Weights of a small mixture-of-experts language model, trained from scratch on English Wikipedia.
Experts: 32 tanh GELU neurons an expert, a softmax router.
Below are experts of layer 6 (counted from 0) of a mixture-of-experts language model. Rows are named router (the router's row for the expert), up (a neuron's input weights, with its number), down (a neuron's output weights, with its number) and show model dimensions 0-191. Each number is 50 + 12 x the weight over its row's rms, rounded and kept within 0 to 99.
Before each expert's rows: a language model's description of what the expert responds to; "comes after" lists some tokens at least twice as common just before its tokens as in all text. This comes from a sample of Wikipedia text that the model never trained on. Tokens count by the router's weight.

# expert 45
What it handles: Word-opening fragments. First pieces of words after an article or conjunction, such as ann in annexation, ep in epicenter, par, clim, Ev.
comes after: "the ", "and ", "The ", "a ", "s ", "an "
router:57 48 53 46 56 66 36 31 51 40 47 58 71 42 48 55 43 39 72 63 46 51 48 35 70 24 57 30 52 43 69 61 77 43 55 50 60 33 45 37 52 59 65 36 66 54 50 60 52 61 52 58 68 57 53 47 28 61 46 48 50 34 50 63 47 39 30 53 43 70 49 34 46 57 29 38 53 40 62 68 54 54 38 39 34 61 47 70 57 59 65 54 59 49 44 36 43 57 31 64 42 41 64 32 46 34 33 59 58 43 42 51 72 48 73 44 27 60 40 49 56 51 56 58 36 39 62 52 39 54 63 44 69 70 51 29 48 52 30 67 62 36 29 47 52 66 58 42 66 28 36 55 40 66 70 54 57 56 51 42 60 49 59 53 57 69 66 34 43 70 67 45 24 53 46 64 68 50 44 42 34 63 30 44 39 26 56 44 65 51 57 52
up4:56 48 55 66 33 47 62 45 40 43 42 49 36 65 40 37 23 32 39 40 59 59 47 29 56 70 52 71 57 36 77 44 40 43 65 48 50 46 41 52 65 53 52 59 60 69 49 31 56 65 55 38 53 60 71 69 45 57 48 67 63 62 52 64 58 57 36 42 49 66 34 19 41 52 30 40 58 54 47 60 38 48 52 56 33 51 39 60 42 55 60 58 31 59 68 49 57 40 56 49 44 63 46 49 68 38 54 87 48 34 44 48 43 44 63 72 59 57 49 38 37 49 40 51 54 40 29 31 47 79 32 59 50 63 38 42 52 45 49 44 43 40 42 70 34 49 34 56 52 61 34 49 58 56 54 69 52 57 46 41 54 48 41 52 53 36 59 34 29 68 55 20 51 68 79 49 64 38 52 37 56 55 44 44 24 63 65 53 52 56 55 59
down4:65 50 29 47 55 36 52 46 58 49 64 38 44 37 39 52 41 54 30 54 34 53 53 45 49 44 65 62 51 64 67 59 55 57 78 78 39 46 63 58 23 52 76 34 59 21 55 32 55 35 58 53 50 34 39 41 68 47 28 65 54 38 49 47 52 36 54 51 22 44 32 54 57 57 55 49 42 51 61 55 47 67 27 58 43 46 53 30 55 48 37 50 52 33 47 51 48 52 44 28 57 52 55 32 53 58 21 87 51 42 53 30 41 58 50 34 61 78 57 45 60 46 56 64 37 43 61 51 65 38 56 73 42 57 52 61 59 49 52 48 70 57 47 53 44 56 40 67 66 48 59 34 50 56 59 64 43 40 55 79 38 39 33 58 50 40 53 42 34 58 53 46 55 53 57 47 57 43 23 48 50 76 63 33 56 52 53 43 40 40 61 39
up5:65 43 57 56 47 63 35 60 81 13 52 40 50 58 53 38 45 66 58 45 35 59 36 50 51 59 40 48 55 70 41 61 44 57 71 58 61 57 51 47 53 36 46 63 30 65 45 29 49 47 28 43 50 30 51 40 28 52 60 62 57 52 48 50 60 48 49 57 45 53 62 34 46 47 29 56 54 57 31 86 44 58 57 54 33 51 31 57 51 33 44 42 70 22 51 61 50 76 54 66 54 35 42 44 56 44 50 42 60 36 56 43 37 60 46 45 51 59 62 43 42 66 47 59 55 39 32 20 55 47 58 74 56 65 61 31 36 57 48 60 78 68 35 53 48 54 35 49 73 65 50 57 47 60 74 52 55 52 58 47 36 55 55 37 51 58 52 59 57 71 25 40 44 40 52 62 47 31 32 59 65 36 48 53 51 38 48 51 62 62 44 35
down5:65 31 51 43 45 49 47 35 64 60 46 28 53 42 68 52 65 63 55 59 35 45 60 36 40 49 34 47 46 50 44 56 50 16 47 56 46 42 34 47 52 31 59 43 57 53 59 26 43 44 46 36 69 34 54 63 52 65 43 26 43 62 49 54 61 32 44 63 39 43 53 71 42 45 72 65 47 62 64 45 66 58 54 37 56 59 36 48 40 76 54 52 56 48 50 48 53 70 19 64 35 66 49 58 54 43 30 46 38 58 46 40 36 67 53 47 72 51 56 73 60 23 48 41 45 51 30 60 46 64 68 49 59 47 74 22 44 41 61 56 74 55 46 77 47 41 62 63 52 34 55 40 52 70 56 58 47 55 36 27 58 39 55 71 43 67 40 64 65 65 43 47 55 53 61 59 45 46 43 47 59 54 38 49 59 37 26 57 52 36 50 48
up6:32 53 49 53 57 57 39 50 52 46 44 52 54 44 55 34 43 40 66 49 24 50 58 44 56 53 48 48 57 52 47 47 41 37 58 67 44 48 52 43 59 33 57 59 55 26 43 43 55 68 35 41 44 44 65 26 30 65 51 42 50 52 62 58 51 58 33 57 58 27 33 55 43 40 58 70 53 54 39 62 56 65 62 46 47 54 43 52 49 76 48 71 53 67 45 44 33 26 76 54 44 52 66 26 66 40 64 43 60 46 48 59 38 20 62 48 41 54 62 67 44 57 40 68 69 41 49 52 45 71 45 44 63 50 64 34 43 53 59 62 48 25 38 51 48 66 46 21 33 21 49 52 59 42 39 43 59 62 66 46 56 27 36 61 54 57 66 73 53 43 19 61 41 60 60 51 51 60 41 73 58 47 29 60 69 42 65 45 44 51 64 60
down6:54 57 52 59 57 52 44 49 55 50 44 47 64 33 61 35 52 71 52 61 38 54 74 73 61 49 35 44 37 44 60 37 44 41 29 56 39 55 39 65 49 61 53 50 50 65 59 61 46 56 61 38 76 65 28 47 37 75 35 62 43 35 36 49 62 47 48 51 32 26 60 51 42 37 78 66 59 56 61 62 75 51 48 50 48 37 44 43 59 44 40 46 30 37 49 45 48 30 37 54 48 58 50 46 57 35 59 29 63 54 42 51 62 60 33 53 55 57 78 61 45 39 38 46 52 48 35 53 51 61 40 44 40 62 45 43 38 45 51 43 47 42 70 47 39 51 41 49 39 67 14 52 52 61 48 59 20 60 54 54 39 68 55 70 67 59 54 27 83 69 53 52 53 49 48 46 56 61 58 44 45 24 40 44 67 59 22 67 60 46 39 39

# expert 58
What it handles: Word-initial stems. Opening stems of common words split into pieces, such as an-x-ious, orph-ans, relig, expl-aining and conf-usion, mostly in prose.
comes after: "of ", "and ", "\"", "a ", "in ", "for "
router:56 39 65 51 63 63 50 37 51 54 36 52 69 45 50 55 38 42 40 72 67 42 40 31 51 27 61 37 72 72 67 53 51 73 62 42 61 35 51 50 41 52 29 40 53 49 38 51 73 48 42 48 65 40 68 49 52 38 46 42 42 40 32 65 49 26 37 43 40 34 44 42 44 65 60 65 56 40 47 25 64 38 75 63 55 57 39 58 49 40 73 48 62 51 48 47 40 62 38 61 47 51 67 51 46 59 29 45 73 33 33 55 46 75 68 51 55 68 59 46 46 60 41 66 44 70 39 61 44 43 30 64 59 68 38 50 46 67 23 54 46 36 38 47 36 67 42 68 52 32 30 41 54 54 45 62 56 57 39 45 58 28 49 59 53 40 56 55 36 64 51 56 41 45 30 38 56 21 55 47 48 55 55 39 50 45 43 37 68 65 61 39
up0:42 71 49 29 41 32 48 42 79 44 50 45 62 51 40 70 70 44 48 40 51 49 63 29 46 36 52 55 36 65 47 42 40 45 69 42 52 39 39 41 35 26 40 43 37 80 43 61 59 42 46 53 51 68 44 58 45 59 43 29 72 63 44 73 62 58 57 23 65 60 46 52 50 59 35 47 39 53 49 51 25 48 57 60 28 53 51 50 55 58 66 48 59 27 50 36 49 73 48 52 50 60 36 57 63 57 58 45 52 32 35 53 50 53 49 52 64 40 51 33 53 43 36 33 26 82 39 44 58 60 55 55 63 69 60 51 51 45 55 25 63 48 45 62 60 41 64 40 48 50 61 74 41 26 55 31 54 36 57 53 42 68 56 70 47 49 50 38 47 45 31 65 47 64 29 61 47 32 65 42 79 44 46 38 51 41 52 53 55 45 58 48
down0:59 50 52 49 42 49 41 69 45 55 71 63 56 43 61 20 58 50 42 73 63 46 28 60 71 45 41 41 29 34 50 29 43 52 44 61 56 54 47 43 64 63 55 62 53 60 45 44 40 49 52 65 57 39 34 50 54 44 66 49 57 44 53 36 56 66 52 48 66 55 34 61 56 31 75 57 30 56 43 20 51 40 49 23 27 40 48 65 40 58 43 32 48 64 51 72 66 45 37 23 62 46 52 48 42 62 32 65 52 58 43 38 63 58 49 43 39 57 46 54 58 56 72 31 48 54 32 50 60 28 45 62 56 48 64 57 68 54 46 43 62 50 59 56 45 53 68 56 83 70 38 51 54 63 52 71 39 45 42 43 32 51 61 45 61 59 62 60 55 40 52 52 69 47 40 59 43 79 30 50 40 39 26 52 70 57 54 66 58 62 52 43
up1:55 28 40 62 44 41 43 44 52 55 34 33 49 45 54 61 45 45 58 69 29 45 31 52 46 51 65 35 19 38 37 31 47 69 42 28 50 47 38 53 57 54 38 33 48 49 50 40 68 67 32 38 33 68 68 45 57 36 47 60 69 46 43 44 48 63 34 51 56 36 55 61 61 31 29 50 61 75 52 65 74 57 50 53 73 50 39 60 47 44 47 49 53 36 52 46 47 62 72 66 44 58 26 43 35 59 48 45 70 41 54 51 58 53 52 34 47 80 28 53 40 60 60 51 51 63 31 37 51 54 50 54 55 57 54 58 55 52 69 49 65 54 52 65 58 54 60 66 37 50 34 51 65 47 31 51 42 67 46 54 48 52 45 50 35 57 54 64 61 49 41 69 75 42 37 75 49 44 56 41 60 76 39 56 82 35 36 69 48 45 49 43
down1:53 52 43 42 30 69 42 34 50 67 68 46 40 45 41 47 55 39 55 60 44 81 29 50 56 47 82 32 49 43 31 44 39 55 46 62 45 36 43 42 63 46 45 41 69 45 52 34 53 51 44 82 57 45 57 69 48 49 54 66 56 50 43 45 36 57 38 33 42 27 50 53 55 68 63 40 52 37 63 50 46 36 16 59 65 46 43 39 39 63 50 18 54 39 79 72 39 62 48 67 55 41 41 55 54 43 40 47 54 46 76 53 54 36 53 54 57 36 53 53 48 47 63 41 30 41 54 69 65 53 53 50 50 44 32 62 63 68 54 37 52 38 69 42 62 27 68 49 47 28 51 53 50 38 45 51 57 74 42 53 36 62 62 79 48 37 65 41 58 55 56 74 62 54 51 63 59 41 47 50 57 60 62 51 52 40 51 40 45 44 39 33
up2:60 44 42 31 37 37 42 40 48 20 74 46 52 44 47 43 63 41 65 39 45 44 49 37 31 50 48 51 42 52 55 45 31 45 43 46 63 61 41 40 59 55 44 36 53 69 57 58 47 41 61 41 59 60 52 38 45 29 44 51 51 36 37 55 75 63 56 46 36 45 57 58 53 83 55 46 41 52 35 47 58 66 58 47 42 39 54 59 64 49 33 56 73 53 47 34 47 52 64 39 55 40 67 70 38 46 40 74 30 54 65 34 72 52 65 60 51 68 42 59 25 53 52 64 70 64 40 36 63 61 64 51 44 69 56 65 23 47 70 55 37 46 45 58 56 41 32 71 61 39 49 65 32 70 58 49 37 61 59 47 53 42 38 37 45 30 38 56 56 60 59 55 23 54 48 25 64 53 50 36 26 49 43 56 27 29 53 62 45 55 53 63
down2:44 50 38 43 62 38 52 62 50 45 49 45 11 64 32 44 52 45 57 40 54 64 30 36 61 45 44 43 49 39 47 58 51 46 54 51 37 51 62 58 50 29 66 61 48 71 75 50 55 54 51 54 45 37 64 73 51 45 43 40 44 53 45 63 65 45 55 50 79 60 56 78 54 60 31 39 42 39 42 49 66 36 56 65 33 71 57 59 32 59 54 71 63 53 55 23 51 62 59 45 67 62 59 45 58 51 36 41 53 57 60 58 51 34 68 38 65 50 44 79 46 46 45 44 57 38 57 32 65 64 39 56 34 42 44 24 58 54 39 40 44 40 39 54 58 61 61 33 54 67 60 57 51 64 40 45 58 37 51 37 42 51 46 48 24 53 60 71 53 24 21 46 26 51 64 56 61 73 44 42 45 54 56 64 50 58 38 35 30 49 38 55

# expert 30
What it handles: Institutional name words. Capitalized words inside names of organizations and offices, e.g. Security Council, Prime Minister, Secretary of State, House Judiciary Committee.
comes after: "the ", "National ", "of ", "States ", "United ", "International "
router:65 46 50 61 46 51 38 65 41 32 38 42 41 52 55 59 53 48 69 75 64 63 45 39 52 65 63 59 30 58 32 60 58 46 70 47 32 39 63 33 48 46 49 45 62 42 62 46 48 47 37 43 58 71 52 50 51 33 59 52 57 63 29 60 54 59 39 75 60 45 59 56 49 32 46 48 48 38 61 41 28 49 49 46 44 47 38 43 51 47 61 36 48 30 32 57 59 52 45 51 42 35 34 68 42 33 46 58 26 57 75 55 69 39 51 41 29 49 56 63 53 51 50 58 55 51 40 50 66 50 66 37 61 46 51 35 57 80 60 46 69 40 48 51 58 59 57 56 45 49 56 58 48 67 72 52 54 42 81 58 50 41 50 54 35 30 38 54 38 60 58 32 54 47 52 53 65 78 66 39 29 23 27 71 46 48 38 74 38 47 22 37
up3:29 69 31 40 66 34 27 53 67 33 65 69 76 52 63 48 45 61 55 64 32 39 36 41 50 59 52 68 34 43 47 54 41 49 50 42 46 36 51 49 36 51 41 50 42 44 64 33 50 40 37 42 54 54 54 38 42 68 46 50 55 59 22 43 48 70 54 46 60 51 49 47 51 62 55 36 43 32 49 17 49 35 50 56 38 68 56 51 52 35 60 51 46 59 37 32 59 53 69 50 29 63 58 38 57 46 56 42 28 74 45 58 69 36 66 31 51 69 42 43 45 55 52 46 74 47 50 66 68 70 62 39 52 42 58 45 57 32 56 58 49 54 36 58 50 66 58 49 54 56 49 57 62 41 26 59 52 37 46 59 36 71 36 71 22 48 57 50 31 52 61 46 42 80 40 62 50 65 56 67 51 44 36 70 45 46 55 57 39 37 51 31
down3:40 39 36 31 39 60 33 46 43 75 67 44 36 45 55 53 58 60 64 35 49 68 56 50 34 63 58 39 43 67 42 44 44 57 61 64 43 48 52 63 45 47 48 55 48 27 59 52 43 52 49 52 75 45 51 43 66 57 67 41 43 46 24 54 66 42 63 40 43 36 67 55 55 34 38 57 66 36 34 54 40 55 60 50 44 31 44 74 34 53 27 58 48 42 46 46 48 55 47 65 63 37 31 40 45 53 34 52 61 63 44 33 34 59 40 69 47 37 39 51 57 53 60 41 28 48 54 37 47 39 56 44 68 42 55 59 54 76 59 48 63 14 38 51 54 32 51 42 26 66 68 45 28 47 56 57 60 41 61 63 59 56 56 50 35 37 31 33 51 63 37 49 69 58 72 47 53 36 76 54 34 45 75 60 54 45 69 46 34 63 46 46
up4:48 53 25 36 45 66 44 65 42 51 51 45 49 53 54 52 51 57 55 51 45 34 29 62 46 72 61 63 52 61 51 45 56 42 59 44 36 58 64 60 46 66 46 60 45 59 77 53 31 52 44 23 34 53 51 36 53 63 36 36 46 44 68 47 59 56 62 34 59 30 69 75 64 53 49 70 74 33 58 51 56 45 48 60 42 45 33 38 61 51 33 43 49 61 62 42 75 68 52 48 46 37 51 46 33 43 66 57 46 64 52 64 61 46 24 50 51 76 53 45 45 52 59 43 38 33 55 51 55 55 38 43 37 51 60 56 80 65 26 38 44 54 38 33 37 61 36 48 34 28 45 56 50 34 28 76 40 43 62 56 48 41 57 49 46 40 60 65 44 78 40 59 59 43 45 53 66 71 33 43 27 61 57 34 55 33 51 64 40 53 43 38
down4:39 51 43 64 33 36 54 43 55 54 51 42 37 52 29 57 34 62 50 62 40 47 53 57 50 42 80 45 52 57 77 57 54 12 49 40 50 32 64 59 61 38 34 25 57 48 50 42 34 49 49 35 50 40 25 43 57 35 51 71 61 64 46 41 65 59 43 66 47 57 48 39 59 61 53 48 38 55 32 56 67 40 60 61 46 63 32 40 46 56 65 23 66 34 47 33 64 33 56 44 54 46 29 49 51 51 51 64 39 75 61 65 61 48 58 39 59 58 51 37 61 55 51 27 61 60 45 58 46 40 41 29 78 42 60 52 49 57 35 36 59 41 52 31 38 50 43 62 68 33 56 42 65 72 59 69 40 58 55 79 44 58 31 54 64 67 38 45 54 43 52 38 52 52 59 50 60 39 54 55 63 41 37 60 67 70 56 47 43 36 47 43
up5:55 41 30 42 62 44 33 46 69 38 58 94 38 41 54 48 32 52 66 55 48 56 26 54 45 52 55 60 44 71 52 62 60 62 79 45 35 38 46 29 46 59 47 60 29 70 39 60 42 65 62 56 50 57 33 44 54 53 56 50 45 51 46 38 53 64 45 31 45 36 50 69 62 40 88 58 56 62 70 46 55 38 68 41 59 43 46 46 48 47 55 46 44 41 31 49 51 42 51 33 44 65 63 38 53 58 46 61 42 65 40 61 53 59 54 29 31 68 42 28 61 34 50 46 58 53 38 36 53 49 54 56 56 58 38 37 59 48 71 40 30 36 62 54 63 56 46 43 57 50 31 66 48 48 53 52 46 43 61 40 70 63 36 61 65 40 27 57 28 52 64 69 50 85 48 54 40 50 45 57 42 41 71 47 50 42 44 45 32 51 44 55
down5:62 65 48 45 42 47 53 61 53 46 49 60 72 35 68 53 54 33 63 37 69 57 63 43 44 63 43 46 59 59 50 15 53 55 38 54 62 53 67 49 43 62 50 46 69 54 30 56 58 26 57 74 67 41 64 51 30 46 71 63 58 48 57 55 39 36 54 62 46 55 38 51 41 66 47 66 51 43 47 51 48 34 57 51 47 46 45 25 41 50 22 46 55 38 54 41 37 51 57 47 58 45 52 28 71 49 33 41 66 15 49 48 44 47 56 34 46 46 55 51 46 62 55 44 44 76 65 62 55 43 59 57 47 54 50 70 59 52 50 47 47 49 47 53 65 21 35 65 57 60 48 59 46 43 57 49 41 53 48 37 65 34 49 53 66 51 53 45 35 41 36 27 18 36 38 35 80 74 48 65 46 50 33 69 53 65 39 38 57 50 75 61

# expert 17
What it handles: Proper-name first pieces. First word piece of a capitalized proper name, mostly places, roads and clubs, e.g. Min-neapolis, Cel-tic, Sum-ulong, Ball-ymena.
comes after: "| ", "the ", "in ", ": ", "of ", ", "
router:59 52 58 43 31 48 43 56 51 53 35 53 45 63 48 64 54 56 46 47 58 67 54 68 43 67 48 50 53 61 70 52 75 27 65 56 63 53 56 46 54 61 52 28 35 53 62 72 77 53 37 64 42 60 53 58 53 65 68 27 34 35 44 42 60 37 64 45 51 59 63 78 58 51 28 49 53 56 64 43 60 55 38 64 37 48 62 51 58 60 49 55 58 33 46 53 49 58 61 45 31 48 47 48 46 43 25 63 67 51 67 35 63 38 38 40 17 68 73 44 61 37 48 42 24 39 46 34 42 37 65 43 64 32 58 35 38 50 48 41 47 42 50 75 61 60 32 31 45 45 32 56 61 56 56 41 61 32 34 47 51 70 42 65 33 53 78 48 41 48 39 62 55 36 48 49 46 52 54 47 47 44 82 31 49 51 57 57 49 50 53 35
up4:53 48 65 59 56 17 69 58 57 56 67 54 59 47 69 54 44 45 49 48 47 44 51 48 69 55 56 51 51 65 51 46 58 44 57 46 62 44 48 35 48 63 49 36 42 42 43 40 40 56 61 54 37 60 55 29 51 37 64 65 36 60 25 54 44 53 49 44 68 34 31 68 42 34 34 46 55 39 45 39 28 35 51 39 39 36 50 49 56 48 29 35 44 63 33 59 58 28 25 63 58 31 70 55 38 43 56 47 58 55 75 30 50 36 58 66 40 44 53 43 60 58 41 44 63 51 59 44 72 23 71 34 57 40 65 39 66 51 32 43 73 68 34 59 46 57 26 44 41 36 52 79 46 54 63 44 45 55 71 59 51 66 53 35 65 32 51 44 50 63 41 64 58 44 47 66 45 48 62 45 57 51 49 35 42 49 51 66 72 48 45 79
down4:56 57 59 50 55 60 45 44 52 52 54 33 54 42 67 39 35 62 43 59 49 28 44 28 56 48 73 65 43 59 79 30 50 48 43 57 51 45 59 39 28 53 56 41 59 56 54 62 55 44 50 33 78 74 30 67 70 55 43 47 51 44 56 42 54 39 32 63 80 70 32 38 39 63 74 67 62 59 59 19 40 40 52 57 40 64 42 27 70 42 50 34 72 39 58 41 58 56 53 43 77 34 47 76 56 53 48 45 35 56 41 64 61 51 62 47 51 70 52 42 44 51 58 74 54 37 51 39 38 52 33 36 66 55 53 41 56 40 47 40 61 46 53 37 54 46 54 44 57 35 68 63 39 61 46 34 61 34 51 39 43 58 45 31 58 50 59 62 50 35 30 60 44 55 45 34 62 55 45 62 58 70 51 35 42 54 60 45 52 29 48 57
up5:55 54 31 70 69 50 58 46 47 61 64 54 48 58 50 40 53 64 65 79 54 44 37 36 55 60 76 37 48 56 51 45 76 41 47 49 30 45 40 39 41 50 49 50 41 52 55 52 29 59 27 66 59 51 48 50 52 53 62 50 66 57 44 30 55 34 47 43 46 55 60 46 57 39 35 50 48 42 45 50 24 50 48 26 46 36 33 52 48 49 40 67 46 60 42 47 60 28 63 39 77 50 29 55 42 31 50 83 39 32 43 35 24 34 59 63 65 57 42 52 54 46 46 43 53 34 50 64 45 53 46 39 45 56 44 46 48 39 60 54 74 26 21 40 66 55 48 27 61 42 62 39 58 70 61 64 48 23 66 58 40 58 46 49 52 60 37 33 62 64 64 56 39 69 50 51 68 49 48 58 46 48 21 51 34 48 52 60 55 65 53 39
down5:50 49 43 45 51 48 41 48 59 64 45 51 36 38 31 27 49 55 35 43 60 74 49 41 68 43 56 63 66 48 44 37 50 72 44 71 45 44 39 36 62 61 57 50 58 56 49 53 32 49 46 54 59 62 41 57 38 51 48 56 50 58 49 53 51 60 36 60 44 35 46 56 54 49 49 55 36 28 60 53 51 62 32 31 38 34 46 61 42 30 64 57 29 57 42 47 65 74 53 38 55 48 60 51 58 52 40 65 54 57 26 51 64 54 41 43 58 43 46 41 54 40 50 37 39 42 49 50 54 25 42 41 57 62 33 66 31 40 29 53 73 06 39 56 54 59 82 58 72 42 47 57 46 80 44 40 62 51 46 45 56 36 58 52 63 59 48 44 31 65 27 32 45 44 48 65 63 68 76 29 56 47 40 63 67 58 50 60 68 65 62 48
up6:29 56 45 47 30 48 64 58 32 56 40 49 32 60 43 66 70 37 71 39 45 39 51 56 59 46 66 50 50 69 68 66 26 68 46 41 36 25 56 32 49 48 49 35 42 44 52 61 63 68 30 37 51 50 43 47 62 50 55 53 31 49 48 73 33 45 42 49 58 54 46 45 49 27 53 39 59 45 32 60 53 27 68 37 37 58 61 47 35 46 47 41 65 60 34 44 33 64 55 42 64 44 39 39 42 32 80 34 30 37 47 52 60 51 54 60 56 62 72 53 47 40 47 25 72 56 47 58 50 56 56 35 58 61 59 74 47 41 62 56 45 62 64 67 44 57 31 54 67 47 41 52 47 37 29 59 58 39 70 65 58 56 39 32 78 39 53 68 74 38 61 53 49 46 41 45 38 50 52 43 33 61 49 57 58 51 53 45 59 35 54 45
down6:68 49 64 37 57 46 58 66 36 69 73 34 44 53 40 49 59 62 19 52 45 37 61 51 46 63 28 39 45 49 56 41 42 37 53 77 40 38 54 49 56 55 37 42 54 56 28 58 64 30 58 30 50 58 59 56 57 60 58 55 74 31 49 34 63 43 61 51 41 63 40 81 45 63 65 68 40 47 75 51 43 20 32 36 59 59 73 52 64 55 38 39 45 35 49 42 54 55 49 49 38 74 50 54 43 47 51 71 77 32 51 63 55 44 39 53 45 44 54 53 36 50 43 35 51 48 39 56 53 40 49 60 51 51 36 29 44 31 42 38 58 53 38 63 49 37 56 48 47 38 57 64 45 51 40 45 45 43 55 41 62 60 60 48 49 87 54 49 46 45 43 35 60 57 38 71 36 57 86 39 56 61 32 46 53 50 28 42 48 54 55 43